Weights of a small mixture-of-experts language model, trained from scratch on English Wikipedia.
Size: 9 layers, vocabulary 16384.
Experts: 80 experts in each of 9 layers, 64 GeGLU neurons an expert, 4 picks a token, a softmax router.
Training: a variant of Adam for the experts, 357M tokens.
Below are experts of layer 2 (counted from 0) of a mixture-of-experts language model. Rows are named router (the router's row for the expert), gate (a neuron's input weights, with its number), up (a neuron's input weights, with its number), down (a neuron's output weights, with its number) and show model dimensions 0-95. Each number is 200 + 20 x the weight over its row's rms, rounded and kept within 0 to 999.
After each expert's rows: "comes before" lists some tokens at least twice as common just after its tokens as in all text; "mostly gets" lists some tokens that are sent to it at least half of the time. This comes from a sample of Wikipedia text that the model never trained on. Tokens count by the router's weight.

# expert 45
router,167,185,208,190,198,193,179,202,187,183,192,188,233,212,206,206,187,195,171,197,192,228,174,190,205,191,223,222,174,210,163,207,203,227,209,211,183,184,188,212,181,235,234,210,229,198,232,200,215,230,212,213,202,176,174,237,165,168,212,187,202,217,194,179,197,173,177,232,232,209,184,203,180,148,208,217,191,225,176,181,212,174,238,204,204,182,184,215,236,182,196,213,193,227,203,188
gate1,187,206,186,196,194,205,181,182,186,181,171,199,194,221,198,198,219,234,237,218,193,195,212,222,199,242,202,174,146,203,223,194,193,208,208,205,199,222,197,186,199,216,212,211,209,144,217,207,170,254,189,193,213,186,197,201,194,192,175,229,185,192,160,209,204,207,179,188,207,191,185,219,228,232,191,179,223,199,181,172,166,205,189,183,191,202,195,199,244,208,157,225,214,212,215,175
up1,207,227,175,182,180,191,200,240,182,197,207,172,147,196,219,163,181,185,205,183,182,213,180,180,266,158,179,190,200,195,220,176,167,223,182,194,200,190,171,191,213,209,189,225,237,218,194,190,179,203,220,206,218,195,196,163,193,217,210,190,209,174,210,213,183,215,227,199,186,179,208,208,232,220,191,188,199,204,172,199,215,200,207,198,186,223,192,180,169,192,205,231,204,194,174,182
down1,187,208,193,169,211,237,183,217,216,193,199,207,190,167,197,247,227,198,204,229,214,204,200,184,205,163,179,193,205,210,215,218,190,191,202,205,198,178,189,190,220,206,207,207,225,181,182,143,167,163,192,209,206,183,204,181,186,224,203,199,168,191,180,222,232,216,169,199,194,164,209,198,217,213,207,172,208,196,171,202,203,189,189,195,236,228,230,210,177,212,177,215,216,250,185,231
comes before: "\n", "|", "-", "==", "===", "The"
mostly gets: " =", " ==", "===", "==", " ===", " also=="

# expert 71
router,173,163,165,193,222,176,194,196,190,215,197,181,207,220,181,196,212,213,192,223,178,209,218,194,203,210,219,211,194,176,190,195,227,192,218,208,223,215,209,212,159,212,174,215,166,216,215,228,173,230,183,193,197,217,209,202,216,189,149,215,162,204,193,186,213,159,176,200,213,215,230,225,191,169,167,205,186,215,209,194,211,258,193,195,189,199,203,166,223,220,213,227,211,178,184,196
gate1,176,178,224,219,208,198,221,179,220,221,190,197,142,214,204,192,233,159,219,203,212,157,225,215,216,170,202,176,180,217,220,228,177,205,167,209,204,171,216,203,207,200,181,201,197,203,197,214,216,179,211,229,186,216,172,185,192,202,195,191,174,192,197,204,193,193,208,229,198,165,239,227,204,220,217,191,192,182,189,164,180,189,194,192,226,186,177,198,170,164,225,233,189,220,219,189
up1,206,173,197,199,194,215,176,183,172,194,228,180,252,194,217,239,183,213,220,190,195,210,190,221,167,220,219,218,214,209,221,190,179,202,186,185,174,205,217,232,213,218,191,197,197,199,170,209,212,187,168,195,206,188,193,177,186,233,187,187,245,221,201,153,205,207,214,197,213,242,184,184,170,184,160,185,221,225,212,216,196,194,210,234,188,195,188,175,214,233,227,179,201,172,208,198
down1,207,222,198,213,166,218,229,221,166,190,188,217,209,217,199,214,201,219,178,195,198,206,203,192,153,229,193,167,219,191,182,231,254,248,200,191,185,173,195,185,224,220,198,200,195,175,228,198,233,221,184,191,204,188,216,188,220,185,234,198,175,234,235,188,238,218,247,203,220,200,206,186,187,204,200,196,211,213,227,201,183,231,207,224,208,219,194,207,219,202,185,194,204,204,197,226
comes before: " of", " in", " and", " for", ".", ":"
mostly gets: " University", " League", " name", " Cup", " Award", " film"

# expert 59
router,217,181,180,192,214,203,193,205,205,247,172,193,190,228,183,198,195,197,203,191,170,204,224,205,231,168,192,208,203,182,205,220,161,203,190,191,191,187,176,213,228,174,195,245,238,200,174,191,229,168,204,216,183,215,191,215,153,222,238,223,192,162,184,186,189,187,194,216,214,224,214,226,208,196,203,204,236,202,164,211,190,186,222,204,194,182,175,211,193,198,169,193,229,178,174,217
gate1,201,156,199,172,170,148,216,188,197,209,186,193,197,220,209,223,208,237,221,182,212,175,199,215,189,215,191,186,183,183,157,195,204,211,191,206,196,191,228,178,214,205,209,199,219,187,170,211,197,201,160,202,177,202,188,201,193,189,207,219,200,168,178,208,131,225,219,214,209,198,192,213,175,206,172,212,222,167,189,239,182,183,201,231,206,195,198,217,184,201,170,236,197,192,187,178
up1,200,230,190,221,217,226,189,212,242,175,218,224,190,189,179,185,184,172,197,228,165,211,224,186,207,177,196,197,223,215,269,203,201,199,198,191,214,185,171,229,185,180,201,197,178,191,209,197,208,199,253,159,206,211,211,200,213,208,203,201,214,207,196,205,261,176,175,208,200,199,207,163,196,199,254,193,200,203,214,171,228,216,212,192,202,209,195,192,198,197,221,185,204,202,198,210
down1,151,187,186,211,202,167,169,203,202,244,228,207,190,185,217,183,184,214,182,145,199,205,193,215,191,228,244,212,187,185,190,167,248,199,190,240,204,201,207,193,223,198,186,166,224,175,188,173,184,238,202,194,189,186,181,206,203,237,178,183,185,199,191,193,195,211,209,217,208,175,174,176,166,200,190,213,192,204,213,180,179,200,200,186,204,182,194,177,198,195,222,182,177,213,176,192
comes before: "\n", " ", " 0", " 1", " 2", " 3"
mostly gets: " |", " 0;", "|---|---|---|", "|---|---|---|---|", "|---|---|---|---|---|---|", "|---|---|---|---|---|"

# expert 51
router,209,201,226,197,175,183,189,153,220,209,224,229,238,202,226,213,216,199,196,173,181,242,177,155,207,190,189,189,211,217,214,194,162,224,207,180,164,213,164,203,188,191,195,234,222,193,212,212,215,213,219,190,208,219,210,152,204,169,206,233,208,208,225,220,173,224,206,172,196,221,231,187,180,201,199,192,193,224,209,200,172,185,195,181,194,197,198,192,180,212,205,231,192,183,196,225
gate0,191,229,196,232,248,228,203,178,199,181,208,210,212,219,208,182,156,201,198,206,188,198,198,216,218,243,199,207,207,216,222,219,194,179,206,155,268,168,201,202,214,199,186,192,214,203,183,215,214,245,232,195,207,148,207,200,208,207,177,176,182,182,206,192,182,194,173,201,224,230,177,214,186,173,197,216,188,176,212,203,213,182,177,207,202,209,218,192,207,203,206,172,209,221,200,207
up0,184,218,209,213,210,188,202,206,213,206,215,194,196,193,181,218,198,180,210,218,205,203,197,216,239,185,218,183,234,211,235,243,181,204,185,196,208,209,226,207,213,231,163,203,190,227,211,156,199,200,184,190,219,209,213,187,184,199,208,184,192,202,175,210,161,188,194,251,225,206,210,243,211,214,195,194,221,180,212,174,167,189,189,148,196,219,179,231,169,207,199,247,221,214,193,209
down0,230,221,207,208,212,217,202,204,202,196,202,185,180,175,185,207,165,191,235,184,177,200,229,187,240,203,193,203,199,240,206,218,196,178,198,212,172,171,206,263,233,227,216,209,202,195,205,208,203,226,211,256,162,220,220,202,200,207,209,191,212,192,194,196,194,224,196,185,198,198,224,213,204,186,240,212,191,197,195,204,214,165,190,179,235,182,179,228,168,193,176,202,174,175,205,219
comes before: " a", " the", " well", " an", " part", " been"
mostly gets: " as", " with", " had", " has", " been", " including"

# expert 25
router,213,179,176,219,205,194,216,210,209,212,185,171,212,189,178,156,197,193,205,196,212,207,190,193,217,176,177,198,216,190,167,189,180,190,216,180,210,197,165,215,202,200,200,178,201,231,243,202,190,232,194,224,233,162,193,186,171,186,205,188,190,192,194,157,157,220,189,187,214,231,157,212,195,167,200,215,180,229,204,235,218,172,245,212,202,223,212,225,179,198,183,193,203,216,186,204
gate2,211,188,184,203,188,218,176,201,243,182,197,204,182,189,190,180,223,178,190,197,228,208,211,203,207,212,203,210,169,193,182,195,191,207,210,192,168,147,206,173,150,231,188,181,161,214,208,168,215,204,167,242,180,225,197,213,190,161,190,197,173,171,222,192,205,216,194,226,196,187,207,198,204,192,209,221,212,206,193,217,194,188,206,235,211,196,227,177,227,248,171,214,213,194,173,203
up2,176,226,223,176,210,167,188,176,200,256,212,213,221,209,222,200,164,197,209,216,167,235,198,176,167,213,218,226,227,187,194,197,214,191,186,184,213,223,206,203,228,207,190,232,239,174,182,227,181,184,193,191,192,175,222,210,215,231,193,193,198,212,178,195,190,168,220,177,162,178,203,188,216,234,200,195,203,194,190,183,180,207,175,208,172,182,179,214,191,168,232,187,199,196,211,193
down2,175,207,217,221,231,240,190,183,181,184,199,218,194,200,201,215,172,219,220,207,208,173,209,190,213,197,187,208,192,207,179,218,201,192,225,174,247,190,209,213,203,168,167,243,221,205,169,214,225,217,191,205,198,192,192,207,204,199,197,218,217,213,200,213,191,171,185,193,202,165,183,253,209,193,182,247,200,162,225,210,225,183,195,187,195,227,190,159,207,214,212,156,184,194,221,208
comes before: "-", "\n", "|", "The", "=", "=="
mostly gets: "\n\n", " Website:", "\n", " Binomial", " Type:", " Genre:"

# expert 73
router,228,175,204,192,197,209,209,214,211,216,182,199,208,217,193,213,200,217,210,187,159,213,240,180,240,175,203,218,203,195,183,211,165,220,201,201,168,198,208,233,210,179,205,220,233,182,182,199,218,203,207,214,237,221,175,197,156,187,197,212,194,161,175,160,203,199,217,196,211,203,239,204,192,181,173,208,216,188,149,225,187,197,216,201,181,180,224,202,205,193,217,197,257,192,205,202
gate1,187,173,199,237,198,171,191,185,204,208,213,221,216,196,219,215,186,209,224,224,213,197,200,195,218,196,210,228,215,191,171,233,222,170,226,192,218,176,209,170,178,193,227,194,190,159,245,196,187,208,186,199,230,208,189,177,239,217,170,206,161,222,226,177,199,212,194,155,211,181,175,229,217,151,193,210,181,166,193,224,199,188,208,215,193,224,186,190,202,206,208,207,195,189,209,176
up1,217,150,217,190,179,186,211,216,212,217,205,184,201,221,199,231,177,210,207,175,189,216,227,178,232,195,197,239,244,177,159,219,194,187,229,204,175,218,224,216,203,183,228,206,213,180,205,180,201,184,213,202,212,221,188,185,208,237,199,193,194,184,183,169,211,196,211,160,177,187,226,234,201,177,187,190,174,187,180,238,195,175,221,201,193,198,197,199,171,188,214,181,206,170,236,203
down1,179,208,211,195,233,177,194,178,192,166,205,196,170,222,176,227,165,228,195,191,206,195,179,185,214,199,212,184,190,177,183,192,209,180,170,225,205,189,191,188,202,224,212,171,193,175,243,199,210,189,169,218,209,191,198,165,226,224,157,205,227,226,204,167,210,186,200,173,205,174,187,181,247,207,201,205,220,232,219,202,207,192,230,204,206,226,201,225,195,210,200,168,211,194,248,205
comes before: " ", "\n", " 0", " 1", " 2", " 3"
mostly gets: ");", " |", "|---|---|---|---|", ";", " Spouse:", " –;"

# expert 50
router,197,190,196,190,171,204,208,197,185,217,219,189,180,217,194,210,230,177,225,185,188,178,186,189,214,224,198,219,189,220,166,193,179,216,180,211,178,219,183,159,244,203,215,194,198,199,234,210,215,165,210,208,221,179,168,168,195,199,180,165,198,192,218,201,160,200,197,231,200,254,181,186,206,209,191,187,162,193,177,178,178,192,218,196,241,215,170,209,201,185,175,178,170,197,209,208
gate2,220,214,165,195,213,182,195,174,221,235,195,203,202,202,207,253,218,200,192,225,176,188,185,205,168,259,182,183,191,180,185,195,202,212,203,200,165,207,215,172,168,198,200,199,183,218,224,228,205,215,199,211,213,201,178,186,216,192,187,202,198,260,223,187,223,196,207,212,191,208,216,209,169,205,238,189,203,205,204,182,154,165,189,229,211,196,219,175,185,194,210,230,198,223,202,183
up2,200,180,228,205,200,205,216,244,173,186,212,199,202,176,207,176,176,197,189,186,210,192,217,221,237,147,226,239,216,216,222,197,202,175,199,176,212,190,195,245,222,211,187,184,201,193,185,180,195,192,195,172,182,204,220,212,197,173,211,204,210,157,165,217,187,206,213,194,198,188,199,188,235,207,175,208,217,208,218,215,246,244,203,186,203,190,191,222,216,212,207,166,215,176,177,228
down2,183,276,184,179,201,180,204,191,226,186,193,203,192,200,209,242,200,183,211,219,217,168,213,165,174,214,232,183,171,214,179,219,205,223,201,202,185,200,229,215,207,209,189,203,178,190,205,199,182,244,196,248,190,203,226,196,197,203,192,184,187,228,215,205,176,178,191,216,189,207,222,227,208,177,205,205,212,193,226,219,198,182,199,180,178,152,209,193,218,196,199,243,210,214,189,206
comes before: "-", "|", "\n", "The", "In", "=="
mostly gets: "\n", "===A", "====", "General", "===M", "===D"

# expert 54
router,197,204,157,206,210,178,201,179,189,190,206,186,205,179,193,197,233,223,186,234,209,194,184,220,193,197,228,223,172,168,204,225,197,203,224,193,246,232,185,215,174,188,197,241,179,222,171,189,221,209,195,168,165,200,205,213,203,169,166,217,173,197,181,170,210,172,172,211,187,202,195,222,215,147,161,180,188,208,220,191,176,203,201,199,203,174,213,188,201,202,201,214,175,187,203,191
gate0,197,193,188,186,148,224,188,189,183,179,220,227,196,206,215,234,197,182,220,225,205,202,186,199,210,205,205,193,176,180,196,201,194,193,221,187,205,183,196,162,187,209,222,211,195,226,199,154,198,170,192,205,243,218,179,151,183,220,196,196,201,171,188,170,215,208,192,172,216,219,197,209,198,198,213,181,206,181,201,202,187,235,211,209,194,243,240,192,187,173,190,218,182,208,204,264
up0,184,168,182,200,158,231,201,190,200,183,205,212,214,225,185,241,214,206,199,212,210,220,197,219,176,168,199,197,214,187,175,191,205,192,197,213,199,199,220,202,193,195,185,215,193,211,218,177,204,173,168,213,254,173,180,178,210,177,214,175,183,201,227,176,236,210,214,151,222,159,201,239,210,192,236,239,199,217,216,225,213,235,210,187,168,203,216,204,198,195,200,216,201,195,193,212
down0,208,199,223,223,215,158,187,218,213,194,175,199,210,190,178,183,240,180,192,181,190,191,174,213,158,209,214,189,224,209,204,205,241,205,196,197,226,221,195,218,179,225,223,232,208,248,171,174,228,182,180,197,221,209,224,195,201,219,199,221,191,175,195,199,219,166,228,203,165,199,203,164,200,198,217,234,230,220,208,193,200,224,221,213,170,214,220,199,215,217,193,163,218,211,208,207
comes before: " in", " of", " on", " to", " for", " by"
mostly gets: " used", " name", " played", " released", " known", " album"